Experts of a small language model.
Size: 13 layers, width 192, vocabulary 2048, 14.6M parameters.
Experts: 12 experts in each of 13 layers, 128 SwiGLU neurons an expert, 2 picks a token, a shared expert of 128 neurons.
Training: 490M tokens, 3867 steps.
Below are experts of layer 7 (counted from 0) of a mixture-of-experts language model. Rows are named router (the router's row for the expert), gate (a neuron's input weights, with its number), up (a neuron's input weights, with its number) and show model dimensions 0-191. Each number is 128 + 32 x the weight over its row's rms, rounded and kept within 0 to 255.
Before each expert's rows: "gets" lists some tokens that make up at least twice as much of what it gets as of all text. This comes from a sample of Wikipedia text that the model never trained on. Tokens count by the router's weight.

# expert 9
gets: " |\n", " M", " S", " H", " D", " B"
router [130  90  76 168  99 158 157 139 124 152 173  56 118 124 182  79 111 125 140 105 125 137 175 119  87 162 130 138 139  90 133 190  72  96  85 101 121 138 134 173 122 175  88 109 146 136  90 171 154 148 134 169 136 139 167 151 168 117 131 109 133 123 204  85  84 178 152 143 152 119 145 118 139  90 167 183  81 122 111 139 127 145 126 182 151  71 133 148 108 105 114 114 110 167 120 142 161 111 177  96  92  80  97  94  80 112  97  90 136 166 159  74 140 190 119 148 122 146 152 129  76 106 137 148 125 117 143  71  72 129 130 151 143 191 176  81 100 149 105 107 102 152 186 186  87 116 142  95 103 122  77 129 100 186 102 163 104 112 178 144 105 159  92 127  96 153 167 131 148 161 114 188 153 100 146  46 148 126  79 110  98 124 139 136  93 115 141 134 162 103 102  55]
gate4 [111 125  93 140 131 101 116 120 137 160 163  97 177 163  69 101 108 164 157 199 106 105 144 155  92 141 130 113  79 138 126 148  67 135 145 113 102 175 100 120 104 191  80 169 150  98 141 147 129 178  80 110 129 155 148 156 164 111  74 149 112 114 103  92  88 188 117  90 150 144 178 154 108  90 142 119 147 135 118  77  65 197  76 103 151 177 175 106 124 135 130 105 177 129 141  96  88 126 143 120 110 130 134 150  99 134 162 118 146 178 151 120  31 133 153 103 135 124 153 140 167 147 121 156  99  93 130  48 118  82 148 151 121 175 121  84 127  97 111  92 171 133 228 134  77  99 113  85 120 129 150 151  76 176 112  64 133 102  78 117 121 134 159 133 139 136 103  91 121 149 154 140 117 110 110  96 126 156 153  79 160  99 121  90 124 104 125 149 163 180  41 123]
up4 [119 118  96 171 132  72 155 161 125  64 176 133  76 150 134 173 157 113 194 168 149  55 187  57 124 112 158 110 148 111 126 141 125 173 147 104 133 141 109  73 165 141 120 147 141 107 122 148 138  73 181 146  90 127 128 154 130 211 145 113 127 139 130 149  59 114 133 141 108 158 103  94 124 126 118 203 134  46 114 103 154 158 164 125 103  92 108 166 145 144 164  95 101 153 116 175 178 101 168 171 145 117 153 153 108 132 151 167 153 109 131 106 108 170 174  64 124 166 159 164  95 174 103 112 206 163 149 200 143 153 184 122 167 141 111 125 180 175 163 115 164 137  99 159 131 103 118  89 133 150 159 100 185 130 114 138 111 116  55 155 149 145 157 144 155 123 161 112 102 130  87 162 149 125 171 148 107 129 138 141 176 145 137 148 149 129 118 105 117 162 193 114]

# expert 10
gets: ".", ",", " the", " |", "|", " a"
router [129  73  77 133 142 151 178 184  85 172  86  90 145 140 124  98 189 108 102 184 116 116 124 128 128 142 123 118 165 115  52 174 106 129 107 180  91 157 151 195 148 159 151 144 112 137 111 127 164 139 137 118  98  84 121 165 155 106 126  80 156 117 179 111  76 196 152 102 104 154 100 100 128 105  98 192  90  91  78 106 118 116 181 108 169 110 116 127  71  82 116  84 122 141 138 158 200  90 160  92 116 144 108  89 118 118 122 141 116 121 146  98 138 157  69 161 123 107 167 129 126 128 151 125 112 146  83 100 142 108  71 166 137 185 172 125  98 105 157  77  89 139 156 158  87 132 157  83  64  93  67  92 101 197  88 114 134  70 173 161 122 163  86 161 183 119 155 136 142 147 107 142  96  88 169 109 123 117 120 108 115  97 150 138 168  73 104 125 137 107 118 112]
gate4 [ 70  54 115 148 131 103 168 168 133 131 130 127 190 125 126 125 176  72 111 140  87 109 106 172 133 122 102 117 131  65 154  98 151  86  82 117 128  60 143  99 174  77 129 149 164 167 131 156 151 111 108 164  76 126 128 133 133 129 140 123 156 160 109 185 165 119 127 133 184 156 108 178 140 117 140 109  47 130  92 102  63  84 122 148 173 113 127 106 139 144 144 180 162 133 149 134 119 111 142 117 142 151  89 125 143 163 109 123 108 151 189 173 130 175 145 104 127  79 151  99 105 121 184  70 154 133 168 124 112 118 117 115 127 176 152 165 158 203 167 168  60  89 133 149  40 138 137  66 120 150 115 129  71 129 164 157 113 172 187 137 166 120 138 110 226  79 155 112 116  79 173 134 135  99 146 112 137 143  97 119 135 139 120 138 165 106  90 148 118  96  99 136]
up4 [105 128 117 170  87 140 165 121 135 104  77 118 186 137 122 169 146 102 143 143  85 123 128 157 154 175 108 100 129 110 152 120 176 129 109 157 129 129 139  89 137  92 150 187 106 107  81 199 125 140  89 150  61 131 128 106 133 153 186 118 168 174  66 144 164 120 149 118 114 124  96 176 171 106 110  82  40 105  66 154 113  63 139 138 163 121 140 136 144 161 162 124 153  96  93 143 155 133 149 135 128 145  99 153 142 153 131 152 114  78 141 160 123 162  96 112 183  71 152 133 147 129 142 106 190 115 136 173 121  96 151 125 115 161 122 127 133 128 165 139  58  93  68 133  98 138 133  58 117 132 172 160  90 136 146 114 132 180 175 170 214  32  95  73 184 133 156 142 108  86 162 129  94 123 139 100 122 123 116 149 172 110 107 130 194 107 101 152 109 155  73 144]

# expert 7
gets: "\n", "0", " |", "4", "5", "7"
router [140 106  98  93 109 140 187 188  42 131  80  95 101 143 164 106  84  74 118 171 112 128 103 159  91 170 171 139 164 127  68 179 141 135  65 203  96 162 117 182 113 110 124  88 102 155 133 113 153 132 125 121  90  83 145 143 125 112  96  80 106 142 162 119  95 174 184  84 167 187 110  75 137 104 124 157  81 114 102 103  97 145 130 134 125 121 151 179  97 151 107  94  99 154 118 169 140 124 170 113  61  92 163 126 137 159  79 126  79 137 168  91 140 108 163 152  84 140 202 134  93 146 147 122 190 170 127 103 109 116 126 126 169 190 160 112 140 139 155 122 108 142 148 144 138  83  99 111  98 160 116 106  77 153  85 140 109  79 107 124 139 149  96 158 174 127 154  94 167 149 100 141 161 134 148  99 105 124 102  86  89 110 134 105 172  84 133 193 144 112  78  89]
gate4 [158 102  33 114 127 133 106 130 157 129  94  97 136  57 162 195 117 119 132 144 116 180 177 161 108 113 166 170 115 127 109 162 148 156 123  77 131 140 144 158 120 112 105 155  78 115  68 151 101  95 155 119 119 126 111 110 150 113  88 111 162 152 117 132 124  92 123  52 127 119 137 129  99  91 161 120 113  36 128 162  85 153  80 104 164  82 121 158  90 134 108 155 164 156  81 104 108 110  78 143 150  37 152  60 123 120 178 154  85 148 150 117 123 141 146 129  99  92 153  88 173 134  87 157  92 143 130 129  86 105  90 149 170 137 171 145  93 130 129 108 144 181 122 116 109  60 124 133  80 131  98  88 138 188  82 175 169  82 153  93 126 126  60 131 145  89 149  94 106 132 103 115 142 120 133 110 142 122 101 153 136 175 167 127 111 183  99 143 181  77 130  65]
up4 [114 141  38 104 129 170 129 114 107 132 168 102 104  80 135 169 176 165 116 154  98 120 132 134 114 133 150 143 125 114 124 140 178 129 174 138  92 171  68 126  58 143 133 110 135  62 126 122  95 127 139  93 154 134  99  87 157 130 110 115 167 169 133 136 137 106 111 108 142 143 134 141 124 166 149 115  66  95  85  81 189 141 141 149 199 157 104 182 114 138 109 127 133 134  72 169 105 177 115 149 112  77 138 139 121 116  73 112 102 132 184 148 119  90 175  59 115 130 153 130  86 117  99 118 113 135 113  57 123 103 133 124 191 176  99 128  47 122  50 125 135 148 101 104 141 138  84 130  96 128 113  92 117 147  98 143 194  77 128 114 120 124  17 187 129 159 166 142 144 109 125 117 131  87 114  90  91 124 158 171 168 169 150  97  82  97  74 127 135 139 124  83]

# expert 5
gets: " ", " and", "ed", "1", "s", "3"
router [161  85  89  80  93 152 160 122  76 156 115 118 170 166 123  91 166 104 138 126 146  95 123 155  41 146 145 186 178 130  82 134 160 137 123 122  88 192 124 154 144 121 107 102 137 130  95  92 137 157 151 171 120  73 124 176 139  74 110 141 143 153 159 141 124 174 147 123 138 153 139  96 112 109  49 153 105  85  93 109  91 178 123 149 157 134 148 166 128 149 109  93 131 139 130 127 131 174 169 118  79  95 134 137  88 151  78 120  80 172 116  94 108 148 123 165  81 117 149  76  90 105 174 119 134 190 137  80 103  94  63 102 127 108 150 120 150 140 146  57 116 122 174 153 113  70 202  93 126 137  86 120  73 134  98 146  91  82 135 123 153 125  88 158 141 114 112 148 141 103 115 143 136 120 171  63 125  96  63 149  95  65 115  88 143  97  69 159 189 113 126  98]
gate4 [138  93 109 160 142  56 188 139 128  97 128 132 155 188 110  96 126 150 184 193 140  86 117 127 102 105 152  54 173 139 114 137  94  90 129 100  93 111 150 151 123 111 131 112 104  99 112 154 134  93 158 131 178 122  94 167  96 163 142 147 139 131 151 122  96  81 189  86 113 121 146 184 180 117 137 109 135 111 122 100  47 116  78 151 128 113 141 104 117 154 126  79 111  74 137 121 108 164  92 155  42 159 171 130 105  91 148 127  88 123 111  65 117 135 131 113 119 195 158 111  97 203 171  79 131 161 128 150 102 140 178 130 160 113 183 146 182 131 115 145 110 122 146 160 136  75  88  92 157 135 104 132 135 141 167  92 180 150 153  93 125 150 151  72 142 122  87 135 158 154 132 142 127  88 142  54 154 199 136 117  70 144 123 136 146 145 110 206 120  82 123  84]
up4 [ 78  97 151 112 154 109 143 158 143 158 111 110 135 128 117 143 158 118 107 144 106  78 161 114  46 139 122 109 139 121 185 119 133 137 150 109 119 153 120 158 110 178 173 218 165 142 137 122 182 163 149 122  73 116 114 101  87 178  80 201 146  84 149 115 107 160  85  82 138 159  65 135  89 148 127  84 130 115  69 114  99 122 153 156 154 137 124 162 125 210  96 118 123 131 154 133  37 116 165 132 149 136  81 111 137 143 145 127  83 114 160 205 125 175 153 136 186 137  89 154 154 130 120 117 139 118 133 119 123 113 177 157 175  98 142 119 117 124 118 173 165 136 144  85 125 146 163 130 105 106 168  83  99 103 134 162 158 183 152 155  66 109 118 126 185 119  58  79 141 153 138 118 148  66 173 137 139 125 146 157 108 109  77 132 121  74 189 130  59  90 130 104]

# expert 8
gets: ".\n\n", " was", " is", "\n\n", "-", "=="
router [135  96 126 172 152 160 110 152 121 138  86  81 143 165 133 132 141  88  89 145 109 107  95 164  95 156 163 169 142  63  91 131 102  70  90 112  85 133 144 141 126 161 116 109 175 124  74 100 144 172 207 172 108  78 130 126 124   9 113 117 149 139 124 161 121 139 129 113 171 223 113  91 101 130  70 153 108 117 164 139  77 145 113 114 191 123 175 184 122 108  79 111 173 129 190 126 173 118 158 107 143 121 139  67 113 111 127  86  89 133 152  97 141 131  98 163 115 146 172  94 107  72 167 126 126 163  99 124  89 138 155 156 119 152 154 111 144 154 142 109 117 152 134 178  59 106 147  98  90 103  71 146  99 132 158 145 111  92 190 162 119 127  98 138 162  94 188 113 136 139 128 183 140 131 130  90 120  88 136 139 127 126 170 111 133 108  96 135 199 118  86  93]
gate4 [113 179 132 133  89 143 142 153  99 140 152 124 118 124 152 127 143 106 130 152 148 136 117 150 147 118 149 119 124  94  49 150  98 128 111 175 133 131 151 144  94 134 158 153 136 111 144  88 166 132 131 155 133 121 175 132 190 147 131 181 109  85 135 123 161 196 190 106  98 150 134 103  62  61 106 123 150 118 159 127 142 126 159 114 190 157 160 118  87 183 149 121 151 191  96  70 147 100 137  82 164  91  66  60 126 140 120 102 105 112 105  85  83 171 114 157  99 147 152  63 158  85  98 131 104 128 126 160  78 122 119 217  97 132 188  94 144 119 174 133 101  81 107 172 129 122 150 155  91 153 118 105 111 116 113 117 121 139 106 112 104 182  99  97 164 168 155 169 121  93  68 158  94 100 184 155 111 182 180 107 113 172 193 115 151  80  78 160 140  63 147 126]
up4 [146 106 145 126 144 135 170 133 135  78 129 161  90 124 139 153 147 155 173 112 100 166 132 121 123 169 141 140 114 151 140 166 138 106 192  75  64 129 131 171 119 141 131 125 103 153  94 146  82  90 126 137 115 112 102 146 117 138  99  89 128 141 147  93 129 125  21 138 168  89  90 151 124 148 126 128 104 172 101 128 125 130 168  92 119  34  86  84 153  97 132 138  88 150 141 139  55 102 141 148 129 120 153 151 124 127 125 140 194 159 119 150 107 144 163 131 156 120 141 184  68 168 180 161 105 155 116 121 133 172 161  57 174 155  42  86  60 129 106 134 170 161 174  99 147 123 143 119 139  70 196 128 140 137 127 171 145  60 150 133 117 144 138 167 119 142 180  62 104 165 155  90 177 159 117  86 149 108  68 110 103 124 119 184 138 118 148 118  94 193 140 141]

# expert 2
gets: "a", "i", "o", "er", "ia", "an"
router [152 127  99 100  95 128 166 160  90 177 112  55 169 161 143 144 116  73 116 145 132 164 149 148 157 169 185 146 184  92  88 118 128 133 111 162  89 137 182 196 153 147 165 150 129 116 120 111 156 197 150 177  81  94 133 132 164 122  88  71 160 129 167 104  99 170 135 146 142 141 146 110  89 108 119 144  97  85  60 122  81 170 154 167 135 108 188 189  89 126 109 134 115 118 147 148 165  86 152 122  99  78 112 104 152 165 121 123  99 183 136 126 126 148 143 195 120 153 176 120 124 117 136 158 146 164  94  85  57 118 129 161 184 108 179 112 110 112 120  98 133 172 178 121 133 136 143  87  71  98 118 138  68 167  83 133  46 106 132 121 161 128 134 165 175 165 125  58 195 127 110 181 147 110 149 132 139 112 116 127 117  76 136 132 149 110 127 171 130 117 108  94]
gate4 [129  80 104 124 150  87  65 139 101 167  96 112 176 110  41 123 149 109 145 100 158 153 112 146 133 147 184 156 119 137 158 128 114 123  98 147 157 172  88  89 134  80  91 105 121 121 134 112 121 121 137 110 175 170  59 116 180 159 158 182 122  82 127 117 124 138 140 116 123 113 134  79 145 124 139 145 108  65 169  77 138 141 139 100 125 110 178 132 142 147 147 144 101 178 180 123 112 135 186 119 147  85  91 128 141 107  57 182  82  99 132 133 173 120  46 102 146 112  78 132 164 138 118 126  73 154 114  84 152 192 143 142 154 112 142  68 129 150  83 108 170 102 173 112  91 112 134 125 180 128 108 129 150 200 113 170 108  86 175 153 170 158 109 224 125  62 162  60  91 127  98 129 127 144  80 154  97 134  88 142  99 112 158 139 131  90 143 143 127 146 114 154]
up4 [ 68 125  47 112 169 156 121 105 165 117  49 108 160 150 153 125 151  61  97 186  89 142  81 115 136 101 116 152 111 116 115 138 111  91 118 139  69 135 111 103 106 121 137 185 115 136 101 168 143 162 136 115 115 137 175 100 219 156 179 123 113 145 119 137 127 157 102 162 154 136  37 125  96 132 146 156 125  85 154 191  92 135 151 129 142 162 138 137  57  84 134 131 156 119 125 126 121 119 118 149 101  77 185 121 148 150 128 172 118 140 101 117 134 119 111 194 155  77 185 181 153  87  86  92  88 161  79 211 125 110 138  83 117 118  92 129 119 111 103  90 125 149  55  93 133 188 125 131 116  99 103 111 112 196 148 149 138 163 157 156 148 135 132  92 136 124 115  88 105  90 143  97 103 127 119 122 143 109 197  56 114 105 117  71 122 100 103 140  98 150 134 141]

# expert 6
gets: " of", " the", " in", " to", "0", " |"
router [137  98 139 168 164 104 125 142 110 135  77 121 177 135 132  82 140 101 150 153  81 134 129 195  88 168 165 159 170 106 125 149  99 136 117 158 109 127 119 151 188 107 149  56 137 132 144 110 157 154 138 104 114 103 127 161 118 114  60  66 102 153 185 101 104 178 133 102 183 157 134  89  63 122 122 175 112 127 138  96  67 174 203 144 151 124 174 152  96  76 126 108 129 174 137 126 144 144 118 100 147 104  67 115 131 149 115 117  72 144 127 134 123 181 123 145  86 114 183  95  55  89 122 149 125 159 139  68 120  77  88 198 175  96 168 117 115 131 184  78 141 152 175 138  93  97 123 122 106 110 101 127 113 165 117 137 103  96 161 170 146 135 128 192 144 141 166 104 168 131  63 154 151  89 139 111 137 104  94 154 107  98 153 133 170  88 104 114 151 127  53  84]
gate4 [140 106 128 108 147 110  40 138 122 181 131  62 163 131  84 108 140 143 151 154 134 111  82 127 136 129 163 124 145  99 151 130  61  66 143 126 186 168 141 148  94  76  51 129 120 140 126 119 148 162  76  90 139 137 105 172 122 164  99 164  76 147 135 130 133 103 131  74  64 167 134  96 197  89 142 105 107 122  73 102  17 126 119 159 135 128 208 148 165 138 166  73 157  73 174 104 127 159  99 108 124  76 163 124 103 108 110 120 141 174  98  92 138 109 110 156 105 105  57 103 157 128 146 109 127  83 144 140 109 165  98 163 101 102 135  57 109 159 125 136 145 152 116 140  86 116 124 101 135 142 135 149 145 125 114 112 163 119 130 124 125 124 108 177 141  74 145 149  98 150 169 101 154 118 129 138  93 166  72 144 129 195 189 119 140 150 121 131 158 145  91  61]
up4 [171  49 149  90 125 133  93 153 151 121 145 137 158 107 161 122 138 139  67 170 123 134  55  88 121 146 131 114 145 136 119 160 141  82 192 138 110 139 104 100 111  94 131 118 179  90  94 151 170 129 108 116 171  53 147  97 136  97 124 127 173 124 193 140  89 133  89 207 136 175 178 166  78 130 137 131 119  88 119  62  95  95  93 128 143 108 144 136 112  60 156 161 150 130 143 118 164 169 129 121 108 139 109 134 156  81 113 133 131 149  78  85 110 128 132 101  78 119  76 105 118 147 114 125 154 116  78 108 109 115  84 102 109 117 123 112  44 115 123 158  97  73 149 110 141  68  65 172  89 160 120 145 115  86 116 114  95 169 111 155 130 139  95 140 139 143  81 205 102  96 173 104 134 155 175 145 123 138 130  88 211 100 129  61  97 175  86 108 142 137 155 121]

# expert 11
gets: " ", "1", "c", "ra", " l", "p"
router [148 116  84 106 133 189 172 184 102 124 104  88 121 120 153 108 116  85 149 156  73 113 185 167  93 146 151 139 163 123  85 129 125 121 121 117  60 162  77 157 128 170 163 187 193 138  84 127 106 145 169 119 157  92 223 147 149 100  59 139 133 134 140 115 111 145 122 102 142 167 146 114  95 117 135 166 118 114  87  91  89 138 145 150 181  87 148 126 128 149  69  92 102 178 185 152 163 109 150 151 122 121 113  62 106 171  89 129 109 180 139  75  93 124 106 133 120 117 159 112  83 111 164 147 157 155  92 103  71 104  93 130 151 185 189 143  79 114 151  87 114 157 145 103  88 111 125  87  72 106  86 101  68 175  90 100 111  69 109 113 117 164 101 114 174 150 167  90 141 112 149 176 105 120 159  93 157 143 126 116 127  99 124 147 159  89 116 141 180 124 165 127]
gate4 [148 110 180 164  82 155 111 169 123 129 144 117 139 123 155 120 120 121 130 134 132  80 197  95 112 126 170 107 149 132 102 122  88  93 116 171  94 124 156 105 146 180 118 142 111 153  63 123 155 131 101 109 167  97 151 173  87  87 129 114  57 111  97 153 103 136 156 117 124 204  85 172 112 158 101 128 141 122 131  64 107  78  99 143 132 106 159 131 169 102  77 128  98 172 168  79 142  84 179 136  71 185 133 103 145 114  97 155 132 158 162  95 108 154 126 107 132 162 121  35 167 128  91 110 118 111 137  78  28 183 122 146 146  93 152  80 135  99 147 120 192 146 145 174 108 126 153 148 111  67  88 101 120 128  89 154 181  99 192 128 159 161 106 146 101 146 151  43 133 143 142 133 128 112 176 150 116 161 135 166 134 113 145 193 139  93 112 140 181 141 133 110]
up4 [180 166 133 153  41 179  85 179 153 214 119 122 159 125 144 145 137 170 115 104 123 113 127  94 170 106 137 141 109 148 106 115 117 117 119  88 156 130 174 118 140 135 168 130  86  80  50 141 127 153  79 102 172  94 156  88 101 154 136 179 133 171  98 184 144 127 111  77 108  87 129 177 157  86 107 175 116 141 134 129 124 104 117 118 122 113 164  76 144 111  85 199 111  87 153 105 160  99 174  89 105 181 113  80 174 125 120 145 144 124 143 121  76  83 131 151 159 120 120  60 151 132 172  96 149  91 121 159  65 166 132 164 130 133 137 168 193  48 154 137 163  58 176 144 115 115 121 152 131 108  96 113 140 139 168 142 194 129 181 140 117 152 139 136  85 108 189  41 136 110 126 124  96 140 144 105 116  88 139 128 112 114 137 172 132 146 109 150 132 137 128 113]